Experts of a small language model.
Size: 12 layers, width 384, 87.8M parameters.
Training: a variant of SOAP for the experts, 510M tokens, 3889 steps.
Below are experts of layer 8 (counted from 0) of a mixture-of-experts language model. Rows are named router (the router's row for the expert), gate (a neuron's input weights, with its number), up (a neuron's input weights, with its number), down (a neuron's output weights, with its number) and show model dimensions 128-255. Each number is 200 + 40 x the weight over its row's rms, rounded and kept within 0 to 999.
After each expert's rows: a language model's description of what the expert responds to. This comes from a sample of Wikipedia text that the model never trained on.

# expert 7
router,215,253,165,275,228,281,215,190,237,215,192,200,184,263,197,227,203,175,184,219,248,178,125,116,201,220,178,160,248,227,172,224,218,183,264,139,201,246,207,237,212,142,126,211,159,193,192,237,254,268,249,152,210,175,221,226,205,242,140,162,199,216,176,206,141,236,204,201,250,241,185,165,206,251,176,205,149,208,185,240,285,182,212,126,256,201,204,197,222,155,174,192,228,174,181,200,183,194,134,142,253,241,156,257,217,221,224,197,142,226,217,258,132,197,181,206,170,153,196,188,190,140,197,142,142,212,174,302
gate0,251,198,183,287,175,122,173,177,218,158,208,232,201,208,161,242,234,168,156,237,196,169,195,205,187,162,248,244,194,228,225,239,284,190,91,214,219,153,174,188,228,165,226,107,131,74,181,213,162,212,260,252,197,251,197,194,179,228,191,184,195,156,288,171,317,264,176,141,171,230,171,209,183,188,177,193,178,263,278,239,111,176,191,226,214,213,246,202,165,243,166,160,282,177,214,208,133,204,221,177,227,147,259,216,221,155,209,217,146,220,209,156,247,190,148,165,147,263,180,165,175,256,182,115,194,177,194,195
up0,146,132,247,170,183,189,193,250,177,98,216,231,244,188,199,191,199,261,194,114,157,230,172,207,232,201,203,177,160,155,192,166,157,277,177,246,169,214,200,188,239,232,201,226,224,163,187,216,168,237,225,200,184,143,256,213,182,244,217,210,208,212,180,229,176,206,172,183,228,147,204,210,241,244,197,115,197,163,144,180,239,232,240,146,233,181,202,211,216,188,123,159,204,297,153,211,229,205,222,171,193,170,197,207,167,129,202,143,193,163,157,217,216,169,199,229,191,132,251,186,211,202,190,200,214,233,169,163
down0,192,210,183,162,286,239,212,237,218,233,216,241,195,213,238,226,206,284,150,233,180,208,210,187,141,158,207,194,133,193,208,248,147,273,192,246,237,271,252,197,139,226,280,241,310,189,239,234,199,185,177,204,278,159,152,191,145,177,176,185,214,123,256,258,223,287,223,212,223,193,234,172,120,203,224,259,249,197,114,181,170,195,234,218,254,230,142,195,195,167,211,225,282,253,210,222,204,242,219,172,153,226,233,256,182,251,223,188,177,267,235,193,249,130,198,215,157,199,269,168,285,194,172,114,152,220,293,223
What it handles: Inner word pieces and digits inside dates and names, such as we-igh-s, Tim-of-eev, year digits like 19-7-1, plus "where" and "and".

# expert 3
router,162,188,212,182,198,206,158,221,233,216,178,238,177,170,160,169,124,153,166,224,211,204,105,243,258,222,209,245,232,181,207,189,204,197,185,229,208,233,243,188,183,230,253,202,115,265,187,260,242,193,144,168,164,130,280,252,238,241,287,226,196,243,189,125,208,178,171,178,228,185,138,236,115,219,220,269,213,239,189,161,261,182,218,195,152,146,197,232,223,184,207,196,278,198,241,184,190,186,209,166,227,192,274,169,201,159,229,322,171,206,221,238,234,218,266,222,234,199,199,199,261,276,183,304,196,216,156,169
gate0,181,231,273,244,175,205,204,113,259,236,230,112,177,167,229,260,200,185,234,168,198,238,203,184,226,237,176,198,238,209,148,227,225,199,234,251,148,141,271,210,211,117,188,146,190,174,229,212,263,175,200,243,225,291,162,202,235,240,186,259,223,223,239,186,201,134,300,244,145,167,207,184,144,207,268,165,171,222,244,255,249,204,180,169,284,248,167,185,265,199,147,232,199,201,132,261,219,181,194,188,252,89,190,183,129,226,215,206,192,206,119,254,215,239,184,227,209,132,189,213,192,193,236,188,154,183,235,234
up0,172,231,230,225,149,187,207,175,180,239,160,264,238,206,162,158,259,236,161,184,161,201,238,210,275,279,281,183,167,208,247,165,211,161,151,188,242,175,227,131,236,233,168,172,201,260,188,216,262,173,215,209,244,193,122,249,168,236,208,109,257,122,261,151,229,274,186,185,196,193,214,191,180,170,107,190,224,181,143,129,182,260,149,203,212,221,201,201,259,187,116,171,175,158,213,245,184,215,155,205,176,201,135,213,140,170,205,229,243,261,174,199,233,197,254,256,128,213,215,229,247,188,190,260,185,120,186,208
down0,107,255,301,222,256,173,105,207,214,181,218,232,224,125,234,212,237,142,175,198,253,235,179,168,149,289,95,144,183,260,215,289,168,159,220,178,147,239,156,230,169,175,190,201,229,119,235,170,158,86,190,196,124,234,176,221,181,183,195,302,171,210,148,245,192,167,148,196,181,228,191,201,220,277,259,267,213,218,177,210,176,182,181,165,171,173,153,157,231,218,224,160,183,188,220,179,174,235,232,164,218,188,247,220,264,223,195,222,157,263,203,195,191,180,228,177,202,198,199,184,175,219,184,159,149,169,218,202
What it handles: Mid-word or second pieces of names and titles, plus Thai script in place-name tables, such as Im(plications), Kn-ock-out, Cup.

# expert 5
router,235,220,192,177,209,177,184,194,188,233,221,253,227,255,187,173,141,181,211,198,250,127,194,220,249,184,301,166,130,248,160,216,182,204,312,231,133,215,214,199,202,180,224,263,189,153,192,185,109,162,241,141,214,184,253,209,164,185,177,171,174,191,233,188,190,233,279,306,224,152,186,205,148,182,221,218,224,189,229,247,219,249,207,135,143,112,174,208,119,208,258,185,213,258,153,175,171,195,241,220,189,281,273,184,140,175,186,185,140,251,246,159,165,202,148,135,212,195,198,209,200,228,170,208,217,188,200,211
gate0,166,162,223,224,167,173,169,265,284,277,182,147,223,203,116,184,221,203,240,158,278,189,180,230,243,131,258,216,207,257,191,245,228,140,235,229,189,146,224,214,163,191,244,237,132,244,171,239,161,211,151,187,194,236,247,269,174,220,165,243,162,182,204,216,110,227,156,207,206,272,286,152,197,147,220,225,171,162,240,254,234,211,232,221,189,215,166,160,260,205,219,234,150,247,179,212,184,236,204,169,215,163,176,128,198,247,264,191,145,212,205,152,222,215,266,191,189,180,175,157,195,156,203,201,274,136,177,234
up0,194,175,272,172,170,202,251,193,196,168,230,247,252,235,151,238,149,140,149,104,111,147,173,162,177,261,162,279,186,149,156,285,168,266,216,202,224,255,201,249,201,136,244,204,194,162,193,248,236,232,235,248,171,232,240,188,135,172,183,179,201,222,240,133,122,157,220,149,176,234,204,244,198,141,107,185,294,180,196,158,252,172,210,137,232,230,237,196,190,171,147,256,189,192,207,206,167,178,244,224,234,215,234,235,174,163,123,198,159,205,171,169,278,202,164,183,179,218,151,222,131,144,196,220,158,251,149,167
down0,197,253,200,228,221,133,150,184,219,159,121,218,128,222,107,215,149,180,226,189,259,188,179,276,276,164,211,182,214,204,207,219,214,170,189,208,211,187,134,193,134,249,186,179,174,143,214,162,229,223,192,196,121,170,193,192,204,171,120,179,160,177,184,214,125,208,181,241,195,162,166,145,254,283,162,222,219,125,172,176,241,249,206,226,166,174,194,134,181,166,218,128,173,170,190,23,254,222,232,186,161,212,173,176,220,223,215,173,252,204,234,250,144,159,186,241,205,205,212,197,167,197,167,236,197,178,136,228
What it handles: Mostly "the" and "The" in running prose, plus leading spaces on line starts in football scorer lists and Thai tables.

# expert 13
router,267,259,92,267,201,164,180,226,277,178,157,219,207,224,200,154,254,143,186,175,254,131,196,270,199,186,194,176,137,183,226,178,234,204,241,257,194,202,175,208,244,268,313,170,131,263,169,178,188,204,264,198,161,223,178,239,181,280,200,265,212,188,204,226,161,149,241,264,152,220,237,178,165,178,163,205,224,239,248,263,180,149,175,157,182,236,203,106,190,213,226,178,219,165,252,237,191,173,214,176,165,132,184,148,164,194,173,239,177,167,199,186,243,209,155,174,183,166,252,153,217,233,190,206,182,213,182,183
gate0,245,213,244,153,219,237,253,249,146,150,230,238,248,242,136,167,219,292,202,272,190,217,180,132,234,241,203,208,178,235,200,249,147,169,248,222,203,191,183,215,205,197,163,148,197,98,239,172,163,224,181,257,179,184,196,163,152,229,80,183,186,210,194,191,165,140,152,284,245,187,197,148,264,201,211,215,221,247,164,218,105,141,184,158,261,212,196,150,191,200,229,223,220,238,120,113,186,231,191,266,267,110,198,256,145,143,252,240,237,220,181,225,219,167,220,174,217,258,187,200,192,234,105,205,148,211,205,204
up0,183,213,231,265,275,186,163,178,210,192,175,188,220,196,210,209,149,159,211,221,186,263,223,213,215,199,179,65,223,197,292,216,271,204,156,188,214,207,234,215,167,177,180,161,208,231,195,155,235,208,223,248,153,207,132,217,128,188,226,277,210,152,156,238,170,219,159,131,123,264,215,193,188,219,205,263,242,188,96,204,193,146,194,182,156,242,215,207,187,189,256,283,156,212,164,223,190,288,142,221,235,280,181,304,201,161,184,143,183,153,207,216,178,150,217,202,253,222,199,147,164,201,207,276,214,217,165,194
down0,205,159,175,156,219,156,229,250,197,172,283,166,173,172,167,229,233,267,161,137,171,191,173,186,156,232,219,215,116,228,186,232,236,168,284,198,224,178,190,217,209,197,218,204,164,192,225,131,217,260,202,159,197,199,218,253,151,250,156,246,232,248,151,193,148,217,154,204,172,151,169,226,141,199,175,206,216,202,153,244,223,182,195,148,222,193,101,229,224,193,176,206,139,175,220,140,95,240,189,213,166,119,147,214,191,285,284,262,223,154,195,182,258,222,259,207,184,191,186,134,253,201,169,262,243,124,199,186
What it handles: Table pipes and commas, plus "living" in census couple counts, and verbs like lived, based, going.

# expert 15
router,165,238,281,207,212,199,272,207,205,214,176,224,167,233,154,249,106,138,212,191,247,179,162,230,180,194,217,243,196,222,238,243,216,193,208,261,253,204,164,212,253,228,122,226,200,164,175,139,221,224,196,126,202,180,233,150,177,239,207,177,267,217,238,213,169,224,233,150,231,171,203,177,170,191,196,223,221,198,223,257,147,181,113,142,183,238,219,225,203,248,234,203,300,212,176,175,162,204,246,174,126,240,242,191,192,186,214,242,175,166,249,236,214,181,265,198,183,142,234,184,245,195,174,235,206,155,204,211
gate0,146,193,154,198,170,247,226,155,217,191,221,208,166,109,250,213,226,213,142,231,205,190,235,205,173,158,245,180,229,226,224,193,190,170,137,173,255,145,185,204,271,226,136,185,165,176,202,216,223,255,244,231,200,253,231,240,192,165,184,180,151,163,190,221,273,209,133,218,125,204,137,230,224,189,217,200,217,236,196,167,159,210,244,183,175,150,161,212,248,225,138,182,265,232,226,213,111,184,188,188,217,185,164,185,196,237,223,218,229,216,219,226,202,275,215,197,190,186,193,233,219,248,223,187,236,265,166,195
up0,231,182,260,213,234,192,199,190,179,174,235,235,209,264,114,224,185,192,185,174,174,215,189,184,280,196,303,225,158,219,247,247,174,200,221,188,201,196,202,220,157,159,284,171,124,231,245,149,199,221,245,229,159,210,163,211,167,261,224,183,165,205,192,143,115,260,244,233,173,201,170,235,206,207,153,187,210,211,243,255,144,226,232,136,124,188,237,184,202,159,174,152,163,206,298,292,175,132,191,241,185,195,260,222,118,161,211,206,173,140,246,233,206,148,211,211,133,185,203,231,202,108,233,182,207,179,211,199
down0,198,223,255,213,148,134,131,244,234,197,218,139,207,309,143,149,274,204,190,158,180,202,156,173,208,224,150,213,250,212,185,178,203,148,258,210,223,214,169,177,204,165,204,140,165,181,219,187,186,226,198,181,172,172,257,223,237,200,176,150,281,142,289,169,227,235,151,166,243,196,150,183,185,251,283,155,206,255,138,283,209,239,150,229,268,179,162,233,215,123,207,169,212,199,208,190,219,279,220,204,239,184,187,188,180,200,226,231,165,215,209,186,258,206,184,213,235,229,176,216,264,270,201,244,223,184,187,135
What it handles: Digits 2 and 3 inside numbers and tables, plus mid-word pieces like Int-rud-er and verbs like moved, replaced, introduced.

# expert 10
router,100,187,254,240,121,203,153,267,146,176,216,136,177,268,216,233,148,157,178,184,232,178,207,297,198,189,215,251,224,168,183,223,182,245,188,246,203,221,201,223,181,190,205,267,182,233,163,183,162,192,260,230,230,239,221,217,173,225,186,192,207,234,231,232,194,174,202,224,212,197,168,205,188,309,135,234,167,198,155,147,207,282,241,153,160,188,220,254,218,193,189,136,159,229,131,172,175,228,194,217,239,207,190,172,216,160,161,158,184,236,263,205,202,150,251,225,185,163,258,136,224,266,176,141,164,166,164,232
gate0,185,293,213,238,190,222,175,221,163,270,223,135,191,243,194,173,173,244,169,187,197,265,191,175,168,240,174,153,218,222,296,172,188,244,303,193,103,231,278,63,245,243,181,204,126,193,196,273,213,225,233,195,244,227,184,194,130,182,211,167,203,232,224,197,114,216,194,184,225,181,222,148,199,136,233,137,204,163,193,188,208,87,190,194,232,208,172,187,115,204,193,162,215,211,210,239,200,243,184,205,208,247,194,232,239,192,181,205,242,220,264,131,194,261,203,225,230,189,256,240,264,247,210,275,151,171,187,154
up0,240,225,251,195,231,148,228,209,253,210,222,142,156,205,135,161,277,207,182,166,218,143,185,182,130,204,240,162,197,232,231,222,219,175,181,304,254,177,185,103,277,197,189,223,208,236,262,169,209,164,189,218,221,124,181,143,148,227,201,185,242,162,212,171,196,260,229,240,204,212,213,249,292,243,191,212,159,210,157,226,186,146,220,242,210,178,231,216,187,235,148,276,154,221,183,224,185,209,198,110,214,166,207,179,271,179,172,236,202,197,159,244,220,236,177,211,224,156,201,186,136,291,207,236,196,212,236,285
down0,133,130,179,191,155,203,145,192,239,270,269,222,161,201,198,174,220,234,131,161,215,282,175,233,191,167,255,232,199,150,207,216,213,192,256,258,186,67,220,191,213,274,192,118,213,217,237,144,173,221,195,254,192,181,206,221,165,193,142,204,277,228,193,212,225,236,189,232,211,182,207,234,211,191,179,246,156,200,120,164,197,234,170,177,237,196,190,158,291,101,198,185,227,174,162,155,243,239,216,204,145,235,193,148,168,230,272,193,237,135,85,177,222,300,85,206,223,211,197,223,163,248,270,190,235,245,249,149
What it handles: Commas, semicolons and was/that/also in prose, plus digits and codes inside table cells like survey names, climate figures and catalog numbers.